config.toml
n_layer = 8
d_model = 192
n_experts = 96
experts_per_token = 8
d_expert = 32
d_shared_expert = 64
activation = "geglu"
moe_layers = [0, 1, 2, 3, 4, 5, 6, 7]
router_score = "sigmoid"
normalize_top_k = true
routed_scale = 2.5
balance_loss = 0.000381
balance_bias = true
shared_expert_gate = true
init_std_router = 0.0348
lr_router = 0.000748
n_head = 6
n_kv_head = 6
head_dim = 32
vocab_size = 2048
norm = "rmsnorm"
norm_place = "peri"
norm_eps = 1e-05
positions = "rope"
rope_base = 10000.0
rope_fraction = 1.0
qk_norm = false
attn_scale = 0.177
tie_embeddings = true
parallel_block = false
extras = ["capped logits"]
init = "trunc"
init_std_qkv = 0.0368
init_std_o = 0.0092
init_std_up = 0.0368
init_std_down = 0.00564
optimizer = "adamw"
lr = 0.00207
beta1 = 0.95
beta2 = 0.99
weight_decay = 0.26
lr_head = 0.00822
grad_clip = 1.0
warmup_steps = 285
schedule = "wsd"
decay_fraction = 0.834
decay_shape = "pow"
final_lr_fraction = 0.1
batch_tokens = 65536
seq_len = 512
doc_mask = true
train_tokens = 261400000
steps = 3989
dataset = "wikipedia_en"
Below are experts of layer 2 (counted from 0) of a mixture-of-experts language model. Rows are named router (the router's row for the expert), gate (a neuron's input weights, with its number), up (a neuron's input weights, with its number) and show model dimensions 144-191. Each number is 128 + 24 x the weight over its row's rms, rounded and kept within 0 to 255.
After each expert's rows: a language model's description of what the expert responds to; "mostly gets" lists some tokens that are sent to it at least half of the time. This comes from a sample of Wikipedia text that the model never trained on.

# expert 46
router [141  93 135 118 120  97 143  95 142 131  89 130 131 128  98 112 144 126 115 145 134  73  94 109 155 158 134 138  86 127  95 158 121 139 111  89 118  77 114 149 106 109 138  89 151 194 120 130]
gate0 [162 111 110 132 114 130 116 137 168  64 125 125 161 125 115 130 120  80 155  97 140 138 110 127 102  85 141 136 159 156  93 114 127 129 152 104 132 173 141 150  93 103 126 108 124 117 100 114]
up0 [157 102 146 129  85 153 131 135 147  79  79 145 184 126 108 148 146  93 120 108 153 149 130 101 137 155 102 150 158 114 117 127 135 132 144 103 143 130 153 114 116 122 171 138 151 112 143 116]
gate1 [ 78 118 143 147 103 145 118  76 137 156 152 150 115 145 119 172 102 122 151 131 159 127 107 168 105 107 123 162 166 160 119 139 122  94 154 129 151  74 140 179 139  91 110 125 168 128 170  90]
up1 [146 162 114 115 134 185 106 108 159 121 155 121 141 112 168 131 174 143 121  94 149 114 138 151 117  99 104 102 132 110  99 150 107 122 142 201 160 118 145 165 105 128 107 116 141 150 148 123]
gate2 [ 91 105 126  89 150 125  80  92 167 142 119 175 138 131 123 108 122 130 175 117 123 121 112 128 141 160 144 144  82 126 143 141 118 157 162 128 130  96 151 138 141 109 109 118 188 185 149 102]
up2 [ 96 117 133 177 132 117 100 107 104 104 111 161  56 169 129  99 140 117 121 120  81 161 125 142 162  84  95 155 165 126 135 100 180 133 187 129 158 138 144 140 151 141 157 141  90  95 138 101]
gate3 [146 168 154 132 125 113 160 123 137 136 120 118 134 129 104 129  91 104  99  96 178 141 105 104 112 140 121 108 122 116 106 138 121 120 116 117 140  80  99 106 140  83 172 128 125 138 116 137]
up3 [ 96 134 131  77  82 157 140 109 137 132 137 100 131 117 124 109 140 154 110 128 144 124 109 168  98 136 135 148 126 114 116 123 112 125 149 164 117  83 123 121 117 147  88 117 181 178 117 149]
What it handles: Spaces and place-name pieces. Blank table cells and spaces before numbers, plus pieces of place and party names like New, York, West, Democrat, Phoenix.
mostly gets: " New", " On", " Bar", " Ind", " York", " West"

# expert 58
router [157 151 145 118 166 148 151 142 184  89 161 108 144  88  85 132 148 111 128 161 127 116 164 159  99 115  93 146 119 159  87 138 125 110 138 100 108 102 124 132 106 132 126 127  89 185 129 136]
gate0 [ 73 144 116 109 103 173 147 106 161 124 117 164 151 139 148 112 158 128 101 173  75 107 141 124 109 113 121 142 137 133 111 109 126 150 113 117 144 110 131 140 111 144 176 101 112 129 117 100]
up0 [113 149 153 152 158  84 122 135 102 111 136 116 141  98 138 146  97 116 127  87 117 106  89 101 143 164 176 124 106 125 126 135 140 105 122 144 108 169  98 130 150 131 121 196 155 135 148  87]
gate1 [113  94 126 122 139 131 127  91 172 130 136 154 116 172 144 113 117 153 119 165 133 118 151 119 120 153  62 130 144 179 196 127 119 144 144 110 110 104 166 139 124 127  90 121 121 136 159 108]
up1 [ 94 123 133 113  92 127 113 118 121 150 174 134 187 131 107 104 131 139 140 128  89 149 108 101 101 157 116 113 149 150 176 152 170 128 131 120 145 103 176 137 118  99 120 134 156 133 136  89]
gate2 [121 152 148 153 143 176 138 126 137 128 141 108 117 112 139 110 152 113 152 161 101 151 115 136 136 156 122 172 143 114 108  99 130 166 129  89 130  94 135 119 111  89 156 135 174 134 145 137]
up2 [100 149 115 169 152 126 180  87 114 118 136 132 113  91 158  82 123 161 132 106 111 148 118 105 119 147 131  83 128 141 114 129 146 123  95 149  99 137  98 100 103 116 153 114 101  99 150 126]
gate3 [140 152  94 119 126 155 124 121 108 122 150 178 145 129 112 140 184 141 124  89 158 150 135 147 123 133  91 118 156 141  94 125 135 133 112 143 163 106  87 112  94 104 183 126 158 138 141 140]
up3 [104 152 121 173  86 126 115 132 114 161  89 164 154 133 114 100 101 147 129 137 138 100 141  88 114 129 117 100 122 104  62 116 156  93 129 107  79 128  90 127 132 164 143 123 110 115 159 141]
What it handles: Word-middle fragments. Inner syllables of words and names after d or L, such as dyn-ast-y, Dial-og-ue, Abd-ull-ah, plus hyphens and capital A.
mostly gets: "ath", "angu", "istrict", "ivision", "du", " dist"

# expert 44
router [154  99 101 130 127  83 171 118 146 120 104 108 129 110 129 119 169  87 101 128  95  95  92  96 115 109 156 142  95 124 102 146 137 126 135 152 107 110  75 144 115  97 132 120 116 139 123  91]
gate0 [149 165 139 138 118  57 155 160  94 139 117 112  95 117  78 105  96 122 132 146  86 133 109 120 101 126  99 157 131 109 112 111 166 115 126 127 134 116 103 141 142 112 148 131  83 131 126  81]
up0 [169 140 128  93 149  99 135 147 120 131 125 141 141 157 134 116 128 118 120 133  98 109  90 123 112 151 156 122 125  83 123 137 153 112 124 115  86 101 121  95 109 160 107 122 119 150  75  75]
gate1 [163 120 138 121 112 127 139 110 146  86 122 164 123 117 113 112 127 170 116 128 101 128 126 178 162 124 133 132  95  96  60 152 175 135 129 154 115 121  98  90  68 112 117 131 127 151 147 103]
up1 [146 159 143 153 119  94 112 128 157 165 131 121 132 129 123 151 127 122 137  40 169  84 109 134 114 153  96 136 137 109 141 140 116 149 132 106 108 154 144 138 175 157 119 129 138 129  70 185]
gate2 [113 107 126 138  62 100 124  85 130 123 131 142 110 158 113 130 147 119 148  94 140 125 140  91 164 181 125  80 118 120 177 120 154 130  97 164 109 131 116 170 146 152 109 134 129 154 132 128]
up2 [109 137 112  83 163 138 103 129 141 111 139 121  96  84 131 116 123 147 155 169 164 113  89 125 122 126 115 195 126 108 108  81 110 143 121 121 167 130 174 137 143 138  89 205 106 145 126 116]
gate3 [160 116 145 163 173  93 164  71 125 101 110 139 111 100 142 134 130 195 125 114 114 123 118 133 104 132 118  99 115 110  85 113 129 138 101 151 153 104 109 113 144 153 137  89 100 122 128 103]
up3 [ 92  94 159 142  98  84 101 137 122 129  99 122 129 157 145 106 116 113 132 144 152 139 128 124 144 145 133 141 168 162 122  89 117 125 174 129 133 110 125 109 150 136 131 137 136 122 144 186]
What it handles: Final digits of numbers. Last or middle digits of years, scores and figures in tables and prose, such as 2005, 11,357, 1754.
mostly gets: "′", " career", "urch", " State", " family", " School"

# expert 23
router [136 133 129 139 120 127 144  86 158  82 119  93 118 142  81 118 130 125 161 121  99 123  92  98  98 145 111 137  94 155 124 102 106 121 134 117 157  87 113 162 118 132 121 128 157 147 150  73]
gate1 [160 103 152 157 150 163 174 142 128  88 153 123 139 105 134 103 141 101 148  87 104 145 111  89 138 134  85 122 131 133 114 126 127 172 124 119 147  98 158 124 113 163  44 147 119 136 129 121]
up1 [149 145 147 148 138 132 160 132 140 116 159 135 106 136 151 125 105 106 147 122 109 132 129 134 116 104 131 155 116 143 181 135 181 129 136 113 163  81 135 143 192 149 133 182 104 151 101 148]
gate2 [156 110 142 128 132 139  94 143 170  81  85 140 150 101  99  99 128 102 169 146 130  92 134  92 130 149 105 143 144  86 137 126 141  99 122  82 156  54 143 123 132 113 166 116 168 109 117 123]
up2 [141 104 101  84 155  81 123 139 106 138 138 141 123 164 141 160 140 130 140 124 152 179 152 138 115 129 123 123 123 124 123 192 140 132 116 175 100 130 101 129 123 159  95 126 140 148 106 120]
gate3 [104 121 157 106 173 151 125 114 115 139 145 131 123 170 138 102 119 123 126 142 125 156  95  96 135 151 124 146 137 107 111 132 126 119 106 120 143 172  66 126 124 150 121 177 144 149 121 128]
up3 [105 120  58 122  99 139 116 138 126 123 139 112 119 125 108 135  72 118 145 151  77 154 113 106 158 114 135 121 177 155 122 125 122 156 145 106 137 156 150 115 111 115 133 146 142 128 147 108]
gate4 [144 125 149 142 133 177 124  94 124 106 150 163 130 130 152 165 138 117  92 118  86 137 140 126 128  95 105 106 109 154 100 135 107 121 146  78 151 125 150 155 108 130  99 121 129 137 164 120]
up4 [102 115 142 145 118  99 137 146 116 147 106 142 120 112 142 126 119  84 144 116 142 115 188 145  92 115  99 139 161 128 190 116 153  96 107 115 126 143 104 103 184 108 109 136 112 139 128  75]
What it handles: Determiners starting sentences. The, this, its and the at sentence or paragraph starts, especially The after a heading or period.
mostly gets: "The", " this", " its", " The", " This", " the"

# expert 52
router [156 123 142 166 124  91 134 101 187 136  88 109 119 106 105 144 115 117 122 133  85 108 121  89 116 155 123 131  97 130 115 158 170 161 127 132 128 129 167 121  96 110 125 106 138 135 123 122]
gate0 [135 101 133 142 128 126 132 127 125 127 144 111 135 133 161 119 114 132 147 100 100 159 111 112 112 173 104 136 117  84 126 171 175 134 157 133 148 121 111  85 121  75 147 117 137 149 107 123]
up0 [148 160 117  78 133 108  91 134 143 141 143 147 107 126 149 124 103 129 163 140 103 149 149 135 117 147 103 123 132 135 127 185 159 171 130 152 145 137 129  99 111  96 147 151 165 126 111 143]
gate1 [115 108 114 136 137 124 156 125 114 140 179 102 103 114  96 102 149  87  97 153 169 119 152 118 155 132  95 117  90 140 119 137 117 139 168 112 158 110 151 119  93 143 139 116 101 117 140 176]
up1 [ 93 125 107 121 150 123 126 101 115 175 138 107 107 121 105 119 157  99 128 133 126 109 143 146 107  88 116 173 123 125 108 131 140 129 109  99 138  95 131 137 125 125 133 146 162 129 125 196]
gate2 [138 140  84 148 123 130 174  63 120 104 113 102 171  63  88 169 133  97 140 113  69 128 117 118 133 147 107 130 134 116 111 113 146 110 116 136 136 145 127 128 145 125 153 126 106 140 135 141]
up2 [105 137  85 135 154 102 141 130 110 136 130 120 140 114 111 161 134 138 160 131 122 142 120 123 120 175  97  95 135 136 172  99 122 157 122 139 124 149 152 147 163 134 100 120 154 123 110 132]
gate3 [130 150 120 135 131 138 125 103 154 117 129 111 119  91  90 155 101  65  90  77 125  80 138 124 111 162 148 139 138 129 105  97 126 130  99  88  96 151 159 120 132 127 146 139  98 129 151 131]
up3 [ 92  80 105 138  95 112 109 136 183 212 160 142 113 177 133 110 144 146 194 166 119 166 111 160  94 154 104 148 161 150 142 129 118 163 169  92 141 126 121 119 124 120 157 118 109 127 117 105]
What it handles: Table pipes, sentence ends. Pipe separators in sports and chart tables and sentence-final periods, plus words like League, Cup, Party, season, District.
mostly gets: ".\"", "\".", " Party", " Cup", " during", " Championship"

# expert 10
router [115 137 108  89 111 119 147 145 162 114 109 123 136 138 122 145 128 132 147 149 111 117 123 146 127 138 121 113 100 140 124 125 139 156 122 123  88 125  80 167 170  81 115 115 112 151 107 134]
gate1 [108 169 127 105 141 129 110 113  97 134 131 110 125 138 132 113 166 114 139  82 105 128 110 138 120  67 128 139 144  69 159 127 100 104 136 126  89 116 117 124 148  82 130 127 152 150 120 119]
up1 [ 97 161 133 112 140 114  74 137 110 151 109 139 127 122 140  88 177 111 145 139 122 149 115 117 179 135 114 114 136 127 128 148 154  89 135 124  66 147 158 143 149  86 100  84 128 129 106 171]
gate2 [101 102 110 143 144 121 114 130 128 132 133 139  89 103 104 135 145 129 145 144  70 108 134 129 114 144 119 147 134  56 136 101  94 158 148  73 105 153 116 162 142 131 147 147 134 152  71 136]
up2 [ 98 133 170 119 118 148 154 115 103 109 107  91 111 120  87 130 138  97 144 114 148 121 123  84 172 128 124  82 102 150 116 122  95  90 103 133  93 131  84 128 134 136 136 126 148 138 151 161]
gate3 [147 167 106 121 125 112 144 130 137 165  99 147 145 115 160 134 151  82 114 138 130 123  95 145 149 145 142 116 102 129 126 101 121 102 133 111  83 168 111 119 134 120 142 116 107 137 110 109]
up3 [171 143 119 134 145 135 138 152 121 126 148 122 117 102 174 152 170 128 108 102 150 147 125 169  92 113  68 140 144 121 138 164 123  90 135 125 144 132 180 103 151 125 114 118 118 128 108 136]
gate4 [125 155 186 135 174 124 128 140 130 163 126 131 134 145 150 130 141 164 160 137 101 115  79 123 143 180 148 127 112 164 174 136 131 158 102 109 140 138 126 133 139 124 122 115 163 133 128 124]
up4 [122 133 119 117 160 127 146 113 129 153 103  78  81 107 140 130 135 142 115 128 142 153 131  95 170 116 125 130 174 122 171 137 124 132  94 149 139 133 144 121 135 131 156 141 115 156 104  90]
What it handles: Digits and measurement units. Digits inside years and table figures (e.g. 1990), degree signs in coordinates, unit words like km, ft, fl, and mid-word fragments.
mostly gets: " fl", " km", " s", "°", "rans", " ft"

# expert 49
router [141  52  89 138 117 106 173 137 154 102 104 119 110 107 120 147  91 126 159 114 104 134 115 137 111 131  90 107 117 119 115 137 113 162 160 133 144 123 140 158 122 120 131 142 149 158 126 146]
gate0 [124 159 158 176 123 136 151 116 131 118 155 140  94 106 145 159 113 145 104  81 124  97 182 161 135 107 113 136 144 157  86 136 121  89 124 119  95 134  81 148 115  97  90 149  79 185  69 132]
up0 [157 130 124 107 123 150 119 129 138 144  91 124 149 141 129 125 160 114 136 100 137 106 112 106  96 121 129 101  67 135 174  95 159 131 139 136 133 125 141 135 123 174 162 101 125 144 150 153]
gate1 [146 123 155 136 142  89 184 121 114 145 140 105 140 121 132 147 161 139 127 165 130 152 142 153 146 107 102 118 131 182 135 142 182 112  95 136 121  89 177 113 140 140 154 120 117 141 168 122]
up1 [ 90 166 126 110 149 147 105 123 106 118 114 133 173  90 125 136 111 124 111 153 155  97  98 109 129 131 168 119 130 162 151 151  99 128  76 118 139 114 151 165  95 139 135 127 149 122 153 148]
gate2 [166 138 148 170  72 130 147 127 127 115 111 137 124 140  87 143 138 114  88 165 118 153 131 119 120 141 134 123 116 137 125 153 146 140 180 155 125 146 119 183 116 130 131 135 154 145 148 125]
up2 [135 122 139 180 135 128 100 124 108 111  99 129 131  61 141 143 128 112  99 137 115 160 142 114 108 127 126 120 145 202 109 133  65 124 149 110 119 131 153 147 126 135 124 136  92 142 110 125]
gate3 [148  85 152 100 102 134 115 128 141 108 136 116 112  81 160 124 102 122 123 130 103 128 114 120 126 114 136  95 125 131 129 128 132 134 129 103 108 128 140 140 103 116 156 140 148 148 157 141]
up3 [ 88 143 141 121 141 132 117 140 138 151 124 127 129 159 119 103 132  84  62 126 145 117  99 114 117 131  97 108 161 108  95  56 129  94 126 124 123 145 112 149 173 133 139 136  83 112 141 125]
What it handles: Verb endings, digits after spaces. Past-tense and participle endings like -ed and -ained, digits after spaces, semicolons between clauses, and r in extract, extradite.
mostly gets: "emb", "ained", "ted", " disc", "ived", " at"

# expert 62
router [137 109 126  96 119 109 163 127 163 100  84  84 121  99 126 110  96 116 123 127 123 105 135 130 155 138 116 117  90 125  96 147 125 157 128 131 116  81 124 114 129  93 148 109 128 156  98 120]
gate1 [119 134 128 127 115 152 103 146 125 146 180 136 115 128 112 139 105 144 144 143 142 121 133 130 117 139 148 111 116 181 144 148  79 142 109 139 173 101 110 120 100 144 135 118 109 182 160 132]
up1 [137 150 114  83 161 136 154 120  95  89 103 136 107 149 100 117 169  77 147 102 135 110 142 132 139 143 110 166  90 114 142 134 128 131 133 111 115 113 126 165 142  68 151 155 134 118 118 137]
gate2 [182  97 132 108 141 150 110  97 175 135 112  97 103 111 107  95 108 121 107  90 135  73 140 114 137 124 129 141 137 104  94 135 121 145 137 154  83  80 146  92 168  78 148 172 135 153 107 149]
up2 [179 110 146  92 113 188 115 152 142 110 124 124 132 117 103 114  93 142 129 102 119  73 141 124 134 116 111 109 144  78  92 168  98 132 110 119  72  86 172 108 149 117 112 141 104 155 104 140]
gate3 [130 111  68 105  97 112 120 128 138 117 105 147  95 116 100 111 116 117 143 144 132 106 109 110 160 149 119 138  75  84 128  96 130 136 102 162 110 125 155 135 106 129  89 144  97 122 133 135]
up3 [149 138 166 113 128 141 127 142 113 174 147 120 126 144 143 147 205 132 148  85 119 141 112 172 148 146  99 140 134 115 142 149 134 127 148 109  95 108 120  80 108 127 129  95 106 119 125 138]
gate4 [143 118 139 117 120  76 136 115 123 140 125  89 108  79 150 140 109  94 135 131 144 113  89  94 140 167 110 122 130 106 149 124 166 135 128 137 114 124 132 115 133  89 145 116 125 122 157 116]
up4 [149 132 133 117 143 154 126 157 104 143 146 130 102 127 114 115 153 101 143 110 135 141 124 147  60 147 189  90 174 107 140 135 111 131 115 121 119 115 146  83 116 173 125  90 114 145 128 156]
What it handles: Leading number digits. Early digits of years, measurements and vote counts, such as the 1 in 2015, 195 lb, 70.2 percent.
mostly gets: "aint", "dom", "orld", " States", " head", "istrict"

# expert 0
router [131 122 119 121 163 109 154 136 142 120 114 121 118 102 104 166 142  87 121 137 112 110 116 111 121 106 124 101 128 169 120 142 160 121 153 141 113  92 127 119 158 168 101 129 119 188 147 111]
gate0 [130 154 112 163 116 154 154  82 124 106 123 126 166 132 121 149 135 126 149 136 122 129 137 127 125 114 135  96 114 168 147 123 156  96 123 130 120 122 119 107 139 126 160 128 131 125 147 117]
up0 [117 128 123 144 101 146 150  82 133 139 157 113 108 101 113 177 131 175 126 122  99 125 111 113 131 124 110 107 153 107 136 136 178  73 120 106 117 145  74 120 144 156 150 110 131 142  92 161]
gate1 [180 170 113 131 134  86 135 120 155 129 144 112 150  86 115 123 164 106 126  90 135 100  95 143 152 146 146  98 131 116 136  96 147 112 106 131 119 104 111 135 137 122  91  96 125 150 157  86]
up1 [137 126 128 133 131  83 102 151 128 107  48 109 125 102 100 101 140 151 140 130 112 118  79 120 114 166 125 161 126  73 132  79  99 103 144 116 107 112 167 109 140 113 132 101 107 107 128 122]
gate2 [121 101 135 129 142 104 136 140 180 147  94 118 125 139 155 152 171 145 115 105 191 158 109  91 147 139 136 139 143 133 130 121 132 140 129 102 128 112 132 154 103 133 134 157 105 125 159 136]
up2 [149  98 195 176  87 121 136 124 155 147 141  67 128  98 129 130  80 136 125 135 113 129 127 119 121 128 150 118 142  83 171 119  97  90 128 124 114 126 121 106 143 104 123 121 180 183 137 125]
gate3 [ 88 141 132 163 161 135 131 140 136 162 129 141 118 109 115 165  86  98 118 134 147 101 139 161 159 102 155 121 122 147 126  97 128 165 136 143 173 112 159 130 158 106 124  97 127 167 119 155]
up3 [185 124 120  97  86 102 121 142 150 130 137 136 123 154 122 102 129 123 154 169  98 150 182 149  78  95 150 129 144 115  99 127 131 140 105 113  68 165 108 149 104 126 124 105 154 124 137 147]
What it handles: Word-internal name pieces. Middle fragments of words and proper names, often in tables, such as or in restored, O in Oasis, Nov in Novicov.
mostly gets: " O", "ield", "ruct", "vel", " near", " Geor"

# expert 63
router [106 101 111 124 119 115 133  92 180 110  96 149 144 104 120 117 143 106 128 125 155  88 120 108 146 152 137  88 148  90 124 118 151 142 149  96 152 103 136 130 133 113 116 123 173 147  92  88]
gate1 [138 147 146  88 141  93 133  98 142 151 101 133 133  83 144  87 153  75 132 106 127  65 107 124 122 148  95 125 108  77 176 142 160 161 118 115  93 101 133 108 136 121 147 106 159 150 110 124]
up1 [173 143 122 112 126  90 123 115 168 177 114 121  85 123 141 138 107 128 108  97 124 146 110 135 148 127 143 161 138 168 113 127 139 116 129 169 165 103 131 125 117 118 114 101  99 145 145 105]
gate2 [149 138 124 159 133 131 114  91 150 167 156 120 146  91  96 164 120 119 109 142 155 134 144 163 135 169 121  60 132 167 186  92  99 132 123 116 128 105 126 119  86 131 135 115 126 128 153 134]
up2 [125 147 151 165 146 101 134 127 156 116 132 162 142 120 132 142 152 115 133 157 156  97  90 135 148 111  86 137 126 123  90 142 120 155 108 171 135 149 146  91 158 194 147 124 122 130 134 136]
gate3 [101 130 125 168  98  97 143  97 106 134 137 141 125  85 133 126 152 120 146 138 105 126 108 153 146 185  93 129 124 135 110 120 141 146 190 112 121 162 114 144 150 129 151 167 109 153  97  67]
up3 [164 117 132 124 181  65 140 144 135 160 139 128 131 130 133 165 134 143 141  88 155 142 115 127  91 105 147 157 116 139 182 143 152  92 132 139  88 105 114 134 172 132 151 142 149 110 142 134]
gate4 [112 151  99 139 108 110 152  97 120 164 121 119 148  83 126 155 174  90 144  95 146 120 119 184 135 135 139 155 145 105 147 148 119 182  91 148 135 122 153 112 156 161 116 154 127 130 132 116]
up4 [ 79  99 151 138 119 145  71 133 143 158 137 147 124 107 121 144 159 132 159  67 159 137 107 162 137 141 119 116 144 168 105 119 164 106 140 138 153 120 122 127 138 139 131 134 164 119  82 186]
What it handles: Digits in years. Digits inside years and numbers, especially the 0 in 2022 or 2010 in article openings, plus line breaks after headings.
mostly gets: " may", " det", " mat", " =", "ague", "“"

# expert 61
router [137 127 100 111 108 116 125 116 170 146  80 134 149  68 105 146  94 108 148 137  97 107 121 165 116 105 127 138 124 104 138 111 140 135 110 149 116 104 133 133 132 113 145 126 142 152 127 150]
gate1 [130 134 109  85 132 131 134 155 161 122 108 146 135 124 104  73 128 113 144 110  93 111  91 132 130 149 123 132 139 107  57 144 138 118 108 118  77 135 135 136 116 168 139 127 159 156 157 173]
up1 [133 127 132 124 124 158 133 130 123 108 112 164 123 136 133 156 163 129  97 108 146 156 112  94 134 137 119  99 114 126 163  70 140 150 130  96 138 111  90  88 148 132 131 127 160 144 108 118]
gate2 [131 126  48 109  90 121 117  89 128 116 106 169 119 123 106 173 124 135 110 107  84 112 177 113 135 112 139 121 125 129 121  96 152 128  82 136 157 128 144 121 129 122 114 126 184 132 108 118]
up2 [111  97 166 162 147 113 119 143 144 111 147 103 124 109 130 172 145 141 141 147 109 175 107 129 117 109 101 113 103 160 133 166 135 113 157 117 109 129 120 175  88 127 116 181 121 108 148 121]
gate3 [122  86 114  68  94 138 126 156 168 138 130 147 100 138 152 138  84 110 158  89 156 125 124 104 120 122  85 161 138  94 128 134 118 118 142 105 100  93 117 120 153 138 132 110 115 137 116 122]
up3 [130 142  90 133 168 100 106 140 135 103 153 115 151  81 186 136 153 103 130 161 138 115 139  79 139 150 157 118 118 143 133 152 156 155 151 139 144 132 150 134 118 132 125 117 122 146 117 152]
gate4 [128  94 127 116 112 126 151 137 162 120 142 136 127 142 102  61  85 145 123 139  78 129 120 141 123 120 135 174 134 158 150 158 129 124 119 128 146 156 149 125 105 110 100 123 135 134 113  72]
up4 [164 134 114 135 130 139 148 158 169 116 141 174 108 148 120 129 118 144 116 196  81 117 141 104 127 118 129 126 116 135 122 115 143 149 112 123 156 125 145 144  91 135 108 114  76 123 130  75]
What it handles: Sentence ends, infobox colons. Full stops ending sentences, colons after infobox field names like Type:, Parent:, Flag:, plus line breaks and decimal points.
mostly gets: ".", ":", "s", "):", ").", "amily"

# expert 56
router [166  82  98 157 117 108 135  96 138 125 134 164 148  99  97 149 122  83 108 118 136 101 119  96 137 102  99 128  90 126 111 146 152 105 147 131 110 129 138 143 109 129  91 141 116 143 129 118]
gate1 [136  83 125 116 167 117 116 130 111 127 114 132 129 144 127  55 161 160  97 133 119 116 115 113 134 135 112 125 167 150 120 175 133 158 115 128 140  99  97 134 166 133 122 152 135 153  96 168]
up1 [120  91 118 115 158 126  92  79 171 129  72 117 118 141 110 118 193 128  96 103 129 132 117 126 119 138  69 155 132 151 109 144 134 180 122 109 122 101 148 138 155 147 115 134 160 127  91 175]
gate2 [ 96 118 146 158 135  96 141 133 125 134 131 100 122 128 113 162 128 142 139 119 182 116 154  94 153 124 149  90  69 182 124 117 118 174 212 108 112 154 165 128 104 136 113  97 121 115 120  93]
up2 [146 119 118  96 141 171 139 147 126  97 122 179 141 111 144  70 105 142 146 143  89 120 103 126 113 129 137 138 173 102 118 120 108 115  71 145 164  80 104 126 132 132 144 134 111 150 123 139]
gate3 [117 124 120 105 155 119 171 162 127 130 105 124 135 119 172 135 132  99 128  93 119 100 114 146 143 122 124  90 142  87 175 152 148 108  78 168 112 120 130 139 116 131 147 132 169 182  98 120]
up3 [132 121 141 164 176 133 121 126 136 112 144 124 124  85 121 194 136 127 159 116 112 152 138 155 138  80  98 146 128  63 117 130 157 121 114 120 115 118 156 156 134 108 104 142 142 108 136 139]
gate4 [144  99  93 103 109 129 104 128 137 116 101 151 142 178  78 151 146  95  83 141 141 124 139 123 153 125 141 182 135  72 128 124 133 103 153 129 114  94 111 111 155 133  94 113 129 139 170 133]
up4 [138  96 113 109 151 132 152 128 126 137  77 151 154 150  81 122 139  98  69 120 186 150 164 135 181 156 134 147 123 117 131 122 114 101 129 152 145 110 121 125 124 159 102 124 145 131 163 137]
What it handles: Table pipes and line breaks. Pipe column separators and line breaks in wiki tables, especially after numbers or blank cells, plus semicolons and heading == marks.
mostly gets: " |", ";", " =", ");", " Br", " Gre"

# expert 54
router [115  80 144 108 138 119 138 114 134  90 112 122 144 139 111 109 161 141 158 121  86  79 111 150 126 106  98 103 120 137  87 123 102 120 161 154  97 112  94 159 140 154 119 130 122 156 136 150]
gate0 [183  91 141 127 123 137 139 180 123 111  98  92 155 140 125 141 139 172 105 119 144 143 120 178 132 117 146 130 137  93 126 165 114 136 144 170 165 159 132  93 141 127 126 152 108 136 157 139]
up0 [116 160 135 131 161  97  92 125 134 133 136 152 117 137 129 111  89 133 148 158 131 124 108 151 126 138 164 134 163 172 155 103 120 136 171 103 126 142 118 145 182 165 141 133 144  99 129 137]
gate1 [132 122 114 117 101 161 153 132 116 122  94 145 133 108 124 111 185 129  98  95  84 101 121  81 151  94 131  98 141 173  53 137  99 121 127 163 131 117 155 128 100 156 144 125 150 128 141 151]
up1 [148 109 142 112 127 129 169 172 126  99 109 156 105 122  92 121 121 103 131 130 102 152 142 128  98 112 132 142 144  96 112 163 144 160 130 125 120 118 146 113 108 135 115 128 186 134 132 144]
gate2 [ 98 150 107 159 168 110 105  90 143 115 120 116 173  89 128 120 120 158 137 121  84 115 112 125 143 130 189 118 112 123 114 125 141 133 129 152 143 122 118 181 116 128 164 141 113 112 155 117]
up2 [120 100 186 133 145 132 145  96 101 117 126 106 144 136 126 114 125 133 141 137  96 106 143 166 114 115 154  94 107 146 105 128 107 172 129 132 105 133 105 173 108 149 140 149 117 116 112 156]
gate3 [130 110 132 112 139 101 100  79 140 129 143  98 145 129 158 130 151 131 105 136 109 130 122 111 183 106  97 133 107 120 116 107 178 172 155 136 118 104 138 156 101 166 105 159 142 163 111 137]
up3 [152  83 169 110 129 118 118 112 127 133  95  74 141 112 156 125 136 155 157  85 121 111 139  93 154 109  95  89 104 119 120 137 121 149 113 145 115 110 101 142 157 148 126 163 112 118 114 133]
What it handles: Digits and numbers. Digits in tables, money and percentages like 0, 5, 6, plus pieces after initial n, such as in nineteenth, nickname, net.
mostly gets: " form", " dis", " back", "eat", " then", " group"